config.yaml
router_score: "softmax"
norm_place: "pre"
init: "normal"
lr_mult_o: 0.666
lr_head: 0.0103
seq_len: 256
steps: 9856
Below are experts of layer 8 (counted from 0) of a mixture-of-experts language model. Rows are named router (the router's row for the expert), gate (a neuron's input weights, with its number), up (a neuron's input weights, with its number) and show model dimensions 64-95. Each number is 128 + 24 x the weight over its row's rms, rounded and kept within 0 to 255. Numbers have three digits each.
Before each expert's rows: a language model's description of what the expert responds to. This comes from a sample of Wikipedia text that the model never trained on.

# expert 53
Description: Word-initial prefixes and accents. Opening pieces like Al, Ar, sub, pre, mon, ob, and accented vowels in European names, such as Neuchâtel, Châtelain, submit, oboes.
router:158142076122088121169099168142153107151129162147150119131128084141130145119133120113122131163137
gate0:168147149146130110117124143121114089136106121119094136121096152108144062156161145144111126115133
up0:108153161125140104115155076163112131125126144147092118126090143123147121129145127126199129119111
gate1:117137090168166117126104137177142137142036161092107134164141133146153120123116175122123123139150
up1:149135187134119118113117093105140140155153120119152115154144122071109134139167071146173135157107
gate2:123077105115136105138096115151136100179147135194130119153180112121127141152086172142144117128155
up2:104131131168132141123128132121119107163110125181100135137101089149137137117165130118167121106096
gate3:115090114111144147098094148131112147117135101146139124138083137143095161159135108154081151115168
up3:120094118101098098128123105133134127094127138119156142122136135130171194155149154106106130158144

# expert 39
Description: Biography subject pronouns. Pronouns, "who", and the auxiliaries or adverbs after them in biographies, such as "He was", ", she", "who had previously", "They had".
router:135125103095159093116156155107163144114140158131144092119130152160111145152141145091112118096097
gate0:090141116087122125140119147132132162146141122108168118132153130129109125126123122092164129124139
up0:127142185144155105128139113124101086085087126148111126149159149129133167104105101143142106101134
gate1:154140140089105113084068090106146088135103129095144132149106129145115118119163115152159136189130
up1:149145143117087157121068166103161161116149143113161109155143131113135125114144123144153130156151
gate2:124156128115131093118085127088135171135137127131125111102124161165134113107088080096157130132071
up2:113126182111139094137131118117117120144116122081091125136145140158154101137082110131125104143134
gate3:094160113142131119136111159086131145148107137153111109115123133144123171165169116113123123148140
up3:119116106115138114112118090113098184127104148114155148125113112119127159141148148127131114131134

# expert 5
Description: Romance name fragments. Word pieces inside French, Spanish or Italian-looking names and particles like d', La, Ma, Ba, as in Faubourg, Côte d'Ivoire, Marie.
router:140156107125142132106104116107135134135100182127141147121103102185170140141105113111053115141160
gate0:151114135148136162104123137191097111103097124071126115121118115144103139135139096108151118137154
up0:151111166113153113138104135107140121163139129138109112137116132095144106142123152159129107109127
gate1:098099180108117058115175130117139105113167125158151162135128147095120118097103137100129141150141
up1:093138169156088096103107138118142179092121156134115142163110131142156057102077119107134136131133
gate2:111082098122080105113129127076108103103102124175148122134087145140134118129121128128112143153148
up2:123124127126108176140143141143167099116141136136113131086151090101166134116100117078160138126152
gate3:103124108123141075114106142099133156155114128107123123157140159124098106106098138096145138149146
up3:142134128128139128102151141126131141156100125126208140108131152097097090109149156134104140098091

# expert 0
Description: Place-name endings. Final word pieces of town, district and village names in geographic articles, such as -abad, -pur, -ville, -ton, Creek, Township.
router:190122079108162134157103121110200136143149133153100107113110144079121098112143150129121127133111
gate0:146107135110120165150138125102127094137124178122161138122121144149122133164172135190133160120132
up0:137131155147150136129176176148130146159113144129139150118137096183126062151123120115118153132123
gate1:106125094134103116140136146173131113139104085133114124121128161130087144139122096136092124147113
up1:123145137157130110123100089098097112149116174115100122143144146143159100155065135182117129105101
gate2:150130124127141156105133134132116115172118106134150107182109107128118106130117123151142128139127
up2:113163148114144103157121118154088087106090163100116113158114104142108145128177120140127143071130
gate3:111116117152128148124159161138157108170130114127142169138101138135161091125129097091108105136090
up3:139130151135075131144139157120147168159130112135144111154127082128141144094137110145145164107100

# expert 57
Description: English personal names. First names and surname pieces of English-style names, often in election or sports tables, such as Bry in Bryon, O' in O'Neal, John, Jeff, Mc.
router:127150122133097110124147138136149141153158136121170142145123116151091151122164112150145144123178
gate0:095119122141166122143118140092118141132143128109152139161114103146114136102141102120145126166174
up0:138114095121105120098137146145096113147168135162147101090120085125114108119103132127122140082138
gate1:113171112130145136147122128137115071133142131124145138130170092066122117121156137075078128138142
up1:117153137116106144130096157160077142099140150141132149121129082105093144132128147116110139147138
gate2:175133149151097157181136120140162132130120125125123131126126145128120108127160109168093107124102
up2:133123125182132129136091092155132145055107115162092171136148132121105095129133114135162152174139
gate3:100075141153130099116152147129137106115113119154106137158122064130097169101134137149120089104140
up3:122108112143140119101133117178097136122114070103097133110110084140100142128154101165134097160143

# expert 38
Description: Song title words. Words and contractions inside song and album titles, such as You, Love, Wanna, Don't, Isn't.
router:120110148110083109112167104111136125130162132131118123123141112143127122114111095156178142126136
gate0:142138095125127082145101095120133119157104089156115137098139114129109117109131102141108122167149
up0:148154107129153139145133143099178147103132122113100132134081142142145140134093156120135137097121
gate1:097129137120148104131159151108146136102116113123165070167137098118104092124117130098104175144130
up1:133131130144153130155137147109153151101101119125106082118131112125152137166132149110101097139103
gate2:136169099130099109102141141115101140146155138142196145115097137144079136128155098110149121101124
up2:128086117093152098161118150123122132096122117128088119112139126140142135115105164121113143112138
gate3:138102140121119122136139136145121121160124121113137127130093115125084149117129156115154121131134
up3:145171137131132106096185094154102120080188128143125114143122132184143117164174136111111149071114

# expert 11
Description: Table and coordinate markup. Table-row pipes in fight records ("| Win |"), coordinate symbols (°N, ″W /), and taxobox fields like "- Binomial name".
router:128158146154153123146116139138150119100133114160073108115131098115161138086150130176100147132114
gate0:068128114131088136129143128181114137160125135179142111133140112110114137113130122173128077153176
up0:131091126104170143128128124138125069151155141132138167155144168101130128150111123114128096140132
gate1:127107153087136163155153143160119140103131129131117130071145118155105122132102141128118145078098
up1:151178132113103123180129153123123197132089109152159139118160128121140127136117128104108175100130
gate2:129135156115109071147136077131135097189128165117126135115153126123130159074144139085139176132146
up2:151121173078116124093152147169090136134123158129145118148169109157103134141105167108115099145170
gate3:178107152133134162109131099109163109133100118119126150069117095132153164113171143174131130112148
up3:135129173123140136105124065100112094121148122092138108109119147110130156128116096122112082167127

# expert 30
Description: With, among, quantifiers. Linking words and quantifiers in lists and descriptions, such as with, among others, several, many, numerous, and other.
router:134106087140117100114150136159123173121093147136113179104155108131181116108130098138158124145100
gate0:159122110115131134183157100095141158181142102146112130114123100157138101106137137111137106089111
up0:140149106164111118154116138111134100130116106128140137167126079070140124118140111143125112130139
gate1:114138168136101128143097139119165162149108156136166146118157107109127143117106122175150133092101
up1:105146126175160166098142143109157130100128101138158154088140097097074127118128116112130131103115
gate2:124093144112133138110116079136116084123138109130157106152105192140128173124105118124146129144111
up2:172144128097124092117134118116088125068162088126121131120150138145126098127147135162137129134123
gate3:141111122093104129121140109161081128180129130156150141136173141122099102085142133138175131123105
up3:146109106085150122121112113133119077189134143076114170110108112143127163130130161144148158126127

# expert 13
Description: South Asian name pieces. Word pieces inside Indian and other South Asian names and places, such as Dev|arajan, Bh, Singh, Raj, -pur, Mahabharata.
router:167117137130071141168150172170108173113165153098146106108100124107133121134142107125133135079112
gate0:081086123122129200108055178132095116138122120155083106146095128143102120128120115130124129087140
up0:143126100135138098139169127112159133108102126141137164099148132136091192125154123133172100142136
gate1:119138130155144131115113141124153083130102100142164121123121152126129147128120134146089114122179
up1:118074143109166137128126112104176137160085093121070139156081112122138145092085136145118116137141
gate2:125148115140135149123121140154152162096111108110144118110118148111098111124107097089118117130118
up2:135143138113121146134139164098143133099155144142123133157146158155094109124117113100108115137106
gate3:142147102112126195171176134103091098115138133131116123111167130158142156137097171213114081142138
up3:087131113152155076121133131114118113148117141093129148077103155130144125111165151124064132159136

# expert 7
Description: Quoted speech endings. Final words and punctuation of quotations and reviews, often before a closing quote, such as jackhammer., you, think, ..., etc.
router:073116120179159134109145118091106139155141122135125094151109139140158096124117148090105164129124
gate0:129125155066145101099122111120083154053159101172121081173137143135078150148166122135139115166117
up0:134190132135116176145130165109174087134146160111134147120112123111139140118066110113139117131125
gate1:134152139145147083142158101152147113116135090120156109131129144131058124127125110112177105104134
up1:146150161144136140199132135119134108153120134130138147106126143142112153110098105121143125095106
gate2:161116099116146149153114145195134147173167122070151162134142146126123147111093126126172125161149
up2:160109140136106111145143107162127085151144100107150122102117163180101134159126155122149147139166
gate3:156148138126115201147103143124082159157141170089115177137126164125143112148142147120143141140172
up3:149163140098117137112133062134166092083120121121148129117152120110157118156116138133092162120128

# expert 20
Description: Foreign word fragments. Mid-word pieces of non-English names and words, often in chart tables, such as Sverigetopplistan, Polish, Senterpartiet, alkaloids.
router:135095121099158103139116169145179109163087140128115166130156136118104123113126139124164121150096
gate0:126123106159110148108071147085128124172120169132114099118162105049091098127123156086140110150142
up0:113120171123152110114152092140147161140096117094124122140110161134154136107147122119117104123073
gate1:125085136155118133092125144115145150132130135103125146120128113120121105115142096116100122101163
up1:114108108122114148139101178112110148118159122166142113123107109173098111139107142098098112105170
gate2:098155094127156118115165161093120132096124146137142111174160123122132095132150157159143110114100
up2:134145117124163148129132056098119110112128138134102136143162142161128149123158168131122108140143
gate3:147138126163107107123100129170161135152108081128118135121125142184113145138142123159152103146106
up3:139140081096136121152129094086142125154112111116147092084131141169156109117119139069113151147123

# expert 55
Description: Possessives and key adjectives. Possessives and evaluative adjectives before a noun, such as 's, his, their, main, important, traditional, paternal.
router:087107099172104129130180113116108125098092104150122137101122130136138108080125097111107147130137
gate0:128109155122124137106108107106130095119096127156133148137153118162120184102164106181101143177143
up0:131167142124109100132133172112088112110141101105126133179128125126080131131119140114107144123090
gate1:114149100150128122113087131172083122135098109119120155142130106147107079173139134151095177083111
up1:136157119101172152126133076124147155150117126151193092136127139146089127148111140100152083159092
gate2:117142156128115093168109150095165135138123120131117116139119124103152112126133133103127084146138
up2:118085126149112140138125107130123109134116073105130111128195122107142111109134151119118145146112
gate3:099154135132103181116114127143142161141131139132118101137105181142112129145128135126156092125159
up3:158108128152123132149122141130179137091150138110113160097138086126147149170116089146112151125124

# expert 3
Description: Table row and list starts. Pipes, dashes and opening brackets that begin rows or bullet items, especially in music chart tables such as "| Swedish Albums (", "- Mr.", "(2022)".
router:096107133145133155101087099140121089134124081125114140139110089130147143127148098157154130144141
gate0:140101152169095151102097158097147116134095143105121144134143107121149173121109121119124131110092
up0:142102134141172121120125145111122151102120117139149135078165115112174130131120143154118130097118
gate1:183102129114088093116137167138137169144167130143130152104095125155097123150136108104097105138117
up1:140103224118147098103145165138132139130146153141100140157077123161105135129172094113122104100117
gate2:110154106159081113143109150154177150116112138120159116122130133144150098103137154145083138139123
up2:152095165098123168107158130120140116129136127114098097133137131150137136127126117092171127104150
gate3:111183121139159180107140137113188145126148133129169116137133125114118140102145172117134118117168
up3:118132100140070142142113113124132119141107114100138135113153116161092121136131103122120157131137

# expert 15
Description: Clause-ending commas. Commas ending a clause or phrase in running prose, often fused to a word ending, such as "kidnapping,", "Act,", "annotation,", plus occasional semicolons.
router:074133142177152157113168126162126107137148105149127113114105092149159148109153089108113140104140
gate0:088159183122109123120170141116158134130135096147107093108115143134145150118160142141137144196116
up0:114176147149155139192152097161135131132133120096102143091129168130147135103126137195144146157114
gate1:100160114106141080141120116138117126118155132154145092106110153109124102110148151124125085133130
up1:116153106150146125147088149108119119148119130136143129072104121124096130093129157146121114115108
gate2:133130078120115103106103100161153130158091121123194172102150104124137133151106149167106128147067
up2:145144100121152106107140138183158124124124120098166133104143107156100103119123129134101126142172
gate3:098118128112140155117129120152189107149146133134144116095122154119153069127132175144140103120141
up3:109070179135141143147173084123112153148149163103136147122138129133151090091147172124138156126148

# expert 12
Description: Table cells, timezone digits. Pipe separators and single digits in tables and infoboxes, especially UTC offsets, vote counts, dates and sports results.
router:184132151097136129126094122136171173150141132125143106109126118157120120139160190166138123174127
gate0:118131131097130111139115094148127094175138130153113109110137135113091122131123109138097098110135
up0:133165114108119128139101118143099165141113111129151129147133105189187118109135138119091091149140
gate1:048154149110139098175113132108125138132148143141175114114152118122128135084146115156096147172133
up1:099160172114145135150105106117133108135103087150153153126160127135165139120129152161144142131129
gate2:118176127090128116145110043139144177128135126112113097172099094122162133129127122127120114138097
up2:126131122129171155149131167138106128122122124129077104085164127148110125143145128109101145141140
gate3:125099081142143118126124149114086075162113105117098137189106122092102131115135108127157141149184
up3:107124136095114132150102135155089102102179140115122115131130142161155141166124109147137078116122

# expert 44
Description: Linking prepositions in names. Prepositions and conjunctions inside official names and titles, such as of, and, at, University of, Board of.
router:130101108140117159099100104148176119163131132111139114134128132123137147080090159121127140118176
gate0:143102116125131116110119101162079130089085148120091091117089169145139131112172151163150161103119
up0:111113094114128129102113127099132144126101107120152079153110126111132113116132133121159162139129
gate1:104149151128151149138145145157064109183076163147170163150150136113177122128109161106175156090122
up1:081102135134148148108121134126080075134094127134160121158160125118145104116115144068154137071152
gate2:093157100125155145117141115086134123121107135116106142119126185097134144112142111112110158115159
up2:119088132149119118125150162069173082117121079131129069102130143151089165124117139116118128094129
gate3:104098166116130107093132169120160114135133117123118110070136139096092134126139126076161128146084
up3:078184098158114153161092110105145111116140156182064127144074129145130165105131105158102134115123

# expert 42
Description: Common abstract nouns. Common nouns and word starts in expository or technical prose after the or a, such as human, cell, language, word, ge-, lo-.
router:084157145151151131126142148157179152095120106118114141112165156153092119132074114127089127158107
gate0:118151141125107108125146127119148083168121129148097158107122100163124187131132132131155120155162
up0:116123117158127174084105137092146099114130129126095094130174147110140128160164113107120131172136
gate1:107127130156162126090132154155153113149124135116129141155159089130123147105109119107140127143093
up1:109109122159116119087158141157132127129118142112125124156122109124178118158152121113146119118113
gate2:145114111104096127124108163136137130086142115116135120161164103163110108105143132168142127134117
up2:104094091139148124113094118126133140123135150119114150148126144140123133096143147087166124121143
gate3:103113162170129153167138080146134091135134115124134141161150097150208166159156116173076127131159
up3:129074137138125079093148135125131101119102105135159123124132140097110092083123147103092121123117